{"num_hidden_layers": 13, "hidden_size": 448, "n_experts": 48, "experts_per_token": 6, "d_expert": 128, "d_shared_expert": 0, "hidden_act": "clamped_swiglu", "moe_layers": [0, 1, 2, 3, 4, 5, 6, 7, 8, 9, 10, 11, 12], "router_score": "softmax", "normalize_top_k": false, "routed_scale": 1.79, "balance_loss": 0.00273, "balance_bias": false, "init_std_router": 0.0348, "lr_router": 0.000714, "num_attention_heads": 7, "num_key_value_heads": 1, "head_dim": 64, "vocab_size": 16384, "norm": "rmsnorm", "norm_place": "pre", "norm_eps": 1e-05, "positions": "learned", "qk_norm": false, "attn_scale": 0.125, "tie_word_embeddings": false, "parallel_block": false, "init": "normal", "init_std_qkv": 0.0325, "init_std_o": 0.0, "init_std_up": 0.0325, "init_std_down": 0.0, "optimizer": "muon_variant", "learning_rate": 0.00595, "lr_mult_o": 4.0, "lr_head": 0.00822, "max_grad_norm": 1.0, "warmup_steps": 200, "schedule": "wsd", "decay_fraction": 0.884, "decay_shape": "linear", "final_lr_fraction": 0.0, "batch_tokens": 65536, "max_seq_len": 1024, "doc_mask": false, "train_tokens": 946200000, "max_steps": 14438, "dataset": "wikipedia_en"}
Below are experts of layer 3 (counted from 0) of a mixture-of-experts language model. Rows are named router (the router's row for the expert), gate (a neuron's input weights, with its number), up (a neuron's input weights, with its number), down (a neuron's output weights, with its number) and show model dimensions 280-335. Each number is 500 + 50 x the weight over its row's rms, rounded and kept within 0 to 999. Numbers have three digits each.
Before each expert's rows: a language model's description of what the expert responds to. This comes from a sample of Wikipedia text that the model never trained on.

# expert 34
What it handles: Punctuation in names, letters
router:552441543437503544494440563449565548443562444501490489528459564491503539566431527454532524543508436546460486548478483553419540430562549462470471426574545537441467448553
gate0:528454488493507474530486539510462558481556509460455495491545465520496547517518545452474456418372451468576472441549480401532356436527521431410514474490499369486359458536
up0:448472419478535484613568496508509495496472474488607553552385455504500512473479377533532509429528498486499483428527408471457495477526453502509588478582460420525463597480
down0:392619474531503519452503585518577533528500517487609508466415484552548493522498533549568498546505547545475484451431546567483531501569441452560564494667406437522470514509
gate1:491551482537500520474530537454466493445651470461517466526594536399445527473601476495447501646564527400484494481572404537414498487553518445551549507500499450511567548568
up1:448486584533503476434565443489452523533523562507465484495497484487436460355557348442445485512403460543549501526483485504497501503514605403461476532492469489531506480519
down1:559441505426596482516591457556471481496480507495437512494436517553491499525399493516530468516459603519495506510512468465534477493505590553472565452609429480441458443493
gate2:542456574638412456439671436424555444540433495536511431510528619523595463477521541512572510524448554532528450452584488529601530435510475499573544462462520449498520448426
up2:504475573584525483497546472477484527405480429505496470550596571515564556448525497596459435633512488547638474483503540455447477512432507510388495332476408427543468484396
down2:595427431526509478513400466574517505393529566466480504582459513446509464547514510600498467458542454417459512531498532549482463498467503497484475407519505572464494496520
gate3:483517435415454491515544426505512566499401577558436549505697499515439437479467513443467470510493496456383601385534490414548502449454521517533477499495574557487474545483
up3:489552492511523409552589548441541435468493463533485558426617521468544530475496488543395554446468529486522554455398536446560457555501496575504481394491440452424468500487
down3:538507537524535473475545513545544597545445467450548542455498538501449585574581597476501568456560596404530504645431467436477448494532478567451553520463462488417495534489
gate4:674457507562519480495505620542492518537396523503554498483591533501503495524566387535468545391499455574420481490567516445558591543522514508510529561475439656470539431464
up4:517488463458454471483623526573505473448491496483527599502525490498544534473539414575513491463505498419554407452464486462564407496520466554542464518492416496507516482490
down4:462555510448521443488557393537483621571416441515399444426502482507548509484520482536473507521452541515438469506479562368436551428555416546439579502501516500471503556503
gate5:518332395468480493601496415478532401500462484516475565564552546553444568445472380497563540451456523516453534501516496430439461449509474411538505479503473428530498471522
up5:575477514462497535572472532464516406501396508533467508533548484519504573479487475492496523485580498526450486569516551518463424526484559516444561518447423474593481514482
down5:514514576487526530403513530523412482476427510448534511506463488439660432408548514448472529533617488577563534481618572525474492503535497527414524423575485519544473525454
gate6:538518542474507423556497438474398434575471517410514545524615494559467513435536470564420469503499451499433524540622490540524545506638430482525413504449470380444571373450
up6:468552527549466460484571465436485498580519546479510520522478492564469411297470449525491587582521531552446507419484526548517489535508495418424410525372430517465403616576
down6:572488495574451602519482454516548529433569537536536516502474513484518483552388555505515543527599529603510529478461542520455563491545527524539654427569490472494513562560
gate7:529523538483488436511547576461546540539511508465557534471504603551552456505566542479400495471470513472429501502524564576505415595497442525475487585531585540455445455523
up7:422602492511542470551536520539516511529443483447476464504530526504558536439501529528467499446488441403448448417515520588514387546482438498492516543532505525461464485485
down7:564498497472544501525471444545498475539460540611463550462506435468484482494443588469554471412442397536568455427515488493472537488449523529547425514442632513583480606588
gate8:517468502418458510483491493562353603468438491545487606442472455557530498427476491420577518551521471441547463523441462501429403482408553509391484533507406618548463524585
up8:448485436495516457457499457456432528482426490536497570497446483505510492401519469515595483468482581488489490504482530427501478546394491584428520530484399508611521431475
down8:617527469573576532465569466428495508614567545546489461561511382469519562484590397505445436575453577525430558484519496515545551490560543494581542482439441458463584495466
gate9:482460406418545461448518505450485440443415508463496465560534409427567569401555414519538536532483495426505485447496469491524563529585419511509583513588502530562514508482
up9:569553461565497475483534409469544580496504540552490456503473490515465501455455470486490473522373465449441561518499580567523398513514516393409477536489455494402529543461
down9:446545481570519464665498549567484523603515520475496636539421561529563399490538585496499433499431527511467537607460551452420520509517666578454500467429558517415429511475
gate10:537525479555546467514470446454490440596515513539537470468497457467564432479459475492430466414495574511511515532500449507471439449502440433493531586434449477586403567551
up10:477489585495575421525504514469495520528528462484565510485498532520487487437503485485448519456477519456543517519549515497504462449498491479413588557470431470593469516411
down10:612507583559507507535430433456508549390625518453529541513537471572478560542539442522516533446431522418446472466452541534514466560515544514515456520568574535516603538526

# expert 47
What it handles: Subject pronouns
router:560478552454551495482414553528502564493535462564506573531461533550482551594444500446454600533428471467467480475537484588475546458502517491511443443533535538498396502619
gate0:533571424503483580501681524481538486506430536488505495456540440535528523549479512513443511485488383422529521555448450477516627536522506575446438536407410590606536459458
up0:524604540520538503464421573465503488474528389497579553422495526520468492562533589418483488491507431488491438495569423605478665529517460541521511460433500545495440579564
down0:489433610495521476494442492513447489551507443532514512531475606466528495450453452509545410523547521562462503439602505522392462467503490446513581517599581409410428481562
gate1:491511483566448505486545474398449453520471560481541542454519499432458538441536401492425591442520488563498486567540473529577552564509512459485532552560479411478478454506
up1:573504529548436458560611530459464536465403560515549555551474516508547467570397460485451490546538421500572503613492501452559536563474528485500475593544529435492491413483
down1:532414564511549455616466562560540495507512491483531463537571491581536503629436462473536494534522523498486509459430572382477596505502496581457464474454514529435532565511
gate2:531499524589446558550506370548534510470464518494490463496550461489552465525420563456551462565426655446486496488522476419486510573392494527537525615476400492553451438511
up2:419527526463543443564453433531519514457491468464547474536582525523508522435461578518559469429492601511515479568446466539532440570528481515562528513525403489548606522577
down2:417506473461514367447532483473508533506500541493597540442479406457408543471535580478493483456564534478455486510459427533451469464545524447462548495596509463486551457503
gate3:437483567424435457499541540502506470514539511502545531670478425572506584468546483481537567477485543483571460470521564542540563478392509607439409433504428413515572444579
up3:512442589492494455534575609518481573523589426593436539628501395528459507534518481489524529430486535445507433500562548549602556511383473573545413478446487494461549506554
down3:483486488584616553486473528519488556536522415460505408408478564438478464536448489492529490506581522503513489513496404387464469546578482421612563532499430461425450556551
gate4:552502459524554511557453497578463511472492518523446449569562479522493438480505617413479504427497489549433447436537512442523466403462455514564436504492573530460441535493
up4:558473457496496606490425524583471543475457516505478512489539467583512416497508581479488445529505492562473447451513455478465500520416519491546389437548478530515444501488
down4:479516522541503515434568479478504432456528517441560495453553509520456593511496492511592528423550483492505569582505511502438427540493534568507469554540508502527581479517
gate5:397444525465426557528472590544498499495513589588519428537383483483573560538515470495454513440507509478519540507531620577472583453524463522425515586477446543618496545466
up5:537488480556560524577488535535494469488550535557530424528574472512485488528548480428521563492484580550445514495616451515511552523510444581462544488490479450590449525468
down5:589529513536580499411500483458489509518599508504550485418536523494467526521406514430502449465456464542509583457518469484459585427509537503540579498513479483504494445506
gate6:484516473469481433503480503477488509642512501504599522539533522532500445483505506498527565576483415545557505475479412561474436452494499559468508513474518527429486526439
up6:505500537475483438473543585528424554597556497549541439538533525519508453505551521473520564491511434511476579478502461539464500406493490537539493525501477562493445577504
down6:478480465515608537427544507507496421398467475485454489429471448487571571474530476516519448565448432543514492592542458399516545500514497505523529492453538567453514383521
gate7:543557520575499469492532521527472527459486471491406471506570496465450495485408524595479486535467503405556401523494522468583587511447495516522384469522489406496546514529
up7:544485502520515434486509506489504518544491472513469538526630553498521490471483506559501444470431432481577522460467529583528575493443525554505446437538579431507558522525
down7:510451412503496547519485489406428532582531535456473570468463527452643445501517538425477538463488402489417575485487470592453488479528536478491476548451545486492476516453
gate8:567517519443485533484546534552514543426428547549400467496522467553470439503560456452545523441546441583475538431551474452475491491427459465508466502529477535498436582501
up8:536571545513480506541479529617467603446382477488445511479578450579573402521506362472474495556517544499500502435499587487432528515578472425458555606493467468511422550501
down8:507555472513540397451399525413407459517554437399593565466453498486486560494499457554461495563472440573448496465412503473563525576551539492444556589514507543493469418484
gate9:565529552540536581517589484442531363462516571484540532573553437373523421451599503464468457431524450496454491518529565501472534576484494505508508476534523512431505551555
up9:556533480499542456482456525564440432474521513446520508514594501553482445468494429509450527469523582576503446433497461532464441558478594501526400568453482588467510470475
down9:513507481515449371464444560456490543612543471421417457537486494609475584561459562519514528541446521518449471447523442506528462479514531497524501536551543422552488520455
gate10:550478464484492545662461460554523544506480572478457477581414538552469477474554496526473442551439425468531589502482458500505446516356542596469559502551516457495575500477
up10:454527532509586559562417482551435420513488627460480432515529487551481489480542571424443440415430523447596548430560492523518494594495536482475512441540508512564472646460
down10:457558449528517506411498465473484586553587530425490452479509493532424463426518510471487436494424648519486418416545544542462451599529521393488551527434458496487532455499

# expert 18
What it handles: Commas and conjunctions
router:556450543438504549492453560467559542427557439511489467547466552487488534557417530454538521541493462572441486559458480531425546444558553442459456434576557525430468439562
gate0:457590417421474445549608520424476446520483540549471527552502528495495433545444395441495514576440544431562501535510548499447455569434475522527499505515520525489504512468
up0:517537508544561506464446547460486451594439502491549550454583488478515539450527447517480438547441511489502431461492566506560521646495456452464496563521429483567490514503
down0:547432444590499539370452496476511539496535424471515497526484468493446561527526570456478443509532454526485529470532467501603459567520424534461575529550539432400477545530
gate1:513511473447509445446459534526413543432516448456483538525658440484436554424581471527608474417564598473426574515474513480474570472541429489533425545612487344607430519482
up1:434496466461489399429457574572454509481511502524437592515558488539545508370548549519549530429495474422397514461468438434534492442461476464506504614496364305529441504411
down1:476450541514476520457524573474510515483535549582498596453527487578510450477445557426540501469411556507524411478433526450568499529459565503502428539443439556449459510452
gate2:576460501522493412451508441441482514556468482514474507481498528409621517379529540523418569434516532514451593479499456489524409490534415553436421552481535492449548539467
up2:435548470534520508469514530549428542504473524532589516541556476480482577467518503500525456524486495494492457498491503577515522552509462545532499465558361385548503534521
down2:468455482457515534488457429556526466456499530484477506465496467465401446514509502538455544572461389511545381534462562523560581413546547475449472489555472565497535402511
gate3:565585451459474482529513513454461468553436480504573495508542421513468504460471532548530464535484515474548470469431451566410580439450526570546436454454563513540552476418
up3:566588459524437517464606492463480453580444549493501495532475478459418522400532505596536458501490542507498467527406528479430502494414446485519459419500489492481579445546
down3:481569501509517443557459511577567530515567484513479574547442500448536628497530492420532575485529520533558502504567495486509495454486422469504443503531517442525479485496
gate4:499563479540507538502489449469486642464428445546505577484451509526477482577457329537469447505515514507536535508516570513492457607435471478488545511548472455471489510490
up4:417472531531507500566486439464461460561423469456462443527462517509508489514552497552542463486571577425583461474482448511496417573506505458539467462481511515491529476508
down4:510457482526526560505509469516443449500562520464443438519504473444490510516494603562494482595516499441373484416512454481450424485502431476524509537473501478417560552470
gate5:518582551583460519503479416470492418462468463495511478501528465548515422462441456521530542407464507491545463527559486471514524589447452478570495502510459506558468578508
up5:429524524506514558537520447491518413480466512551493460505417549515530561422491508500533563492481601559506425494449487515482469531470496492463487509560477519506563484439
down5:523530480555457530527515580475426450389531529473601501472548485469539565582535386546517569518525550507490548496428472530458507480600562485472473510583518527422497431507
gate6:505528512623459429492488424537494445494540480486548434478490485544438589358423438496617547422487532491460482484425465526511453633488520529566492515496483422459516571563
up6:401540563506463456528543515499551450434520463528582460502532424568507535483562501541516551488531556470521547459453419513531396620535473427596531498412489493476552566547
down6:411569546450458567484494531467510442588466561457432556449531485448523441576563448459520444529492494486482430517514456502529428393625485462475540550539519441460471485478
gate7:478511492505467547469487448552527404494518449602403446560538511511523449441445583487412513535596586468476516566444543620567369590597502523515494441518578559491606495388
up7:528483525497510476464483495562448453458471515578476502594567561485547457452428452532461444493485484457465537400552569554506597497570517525514516516591481561475565549441
down7:563464591486549433495505465496466495512473526521565551581485561392447447522430438556590474548438489427390507485471584498397578509400483575527434599602513485490461496553
gate8:441561490455405528566517443497566445521430554395494497521448376628429474482510518441511474453450523466569494542433519487551493478558439480473555498459492522525500508467
up8:463554492543520536442524410442556457461438501438473491545510397534568501452457370588490456454494528475485562519484575533537496571466535572550445495437457436589487505581
down8:548486441507547551425483481403413420463444426528457497585531560434444495559462489441455507461576514390546464488461501443610517442513588459495482553478496430556494521490
gate9:458500490570495512512440380418474522488529482461449475578460405569506534454567385454394571516477460402504599558545539481425449529480527569564499548522520509560408547414
up9:545500523476452545579539491409596445494450474539535492574534486526473442532448430548515450582520453512594483459442516413425492502420606467480504557551447495484506430509
down9:518517523458617448497497549534549444519466476535535539479552543450438526566457606487508352477573517512412416388559399457519518482522578475549457478499435500478492500440
gate10:508581474523524528485506510514518480494461482529524620478466413512506466494509440448522578531498505584373478509495592491470545547479478498451485450472457441542513511398
up10:409622485545518472623465509447507555494488516461682613377475460567489528473580463471519440401432486515487567571499605511504409574454449521526508515490407455549596535461
down10:531442454540523527480486488427457566543520572494510405427457556510476504447513472499540458522430478518550526547519489343557525439458508580577421483426566548535536524517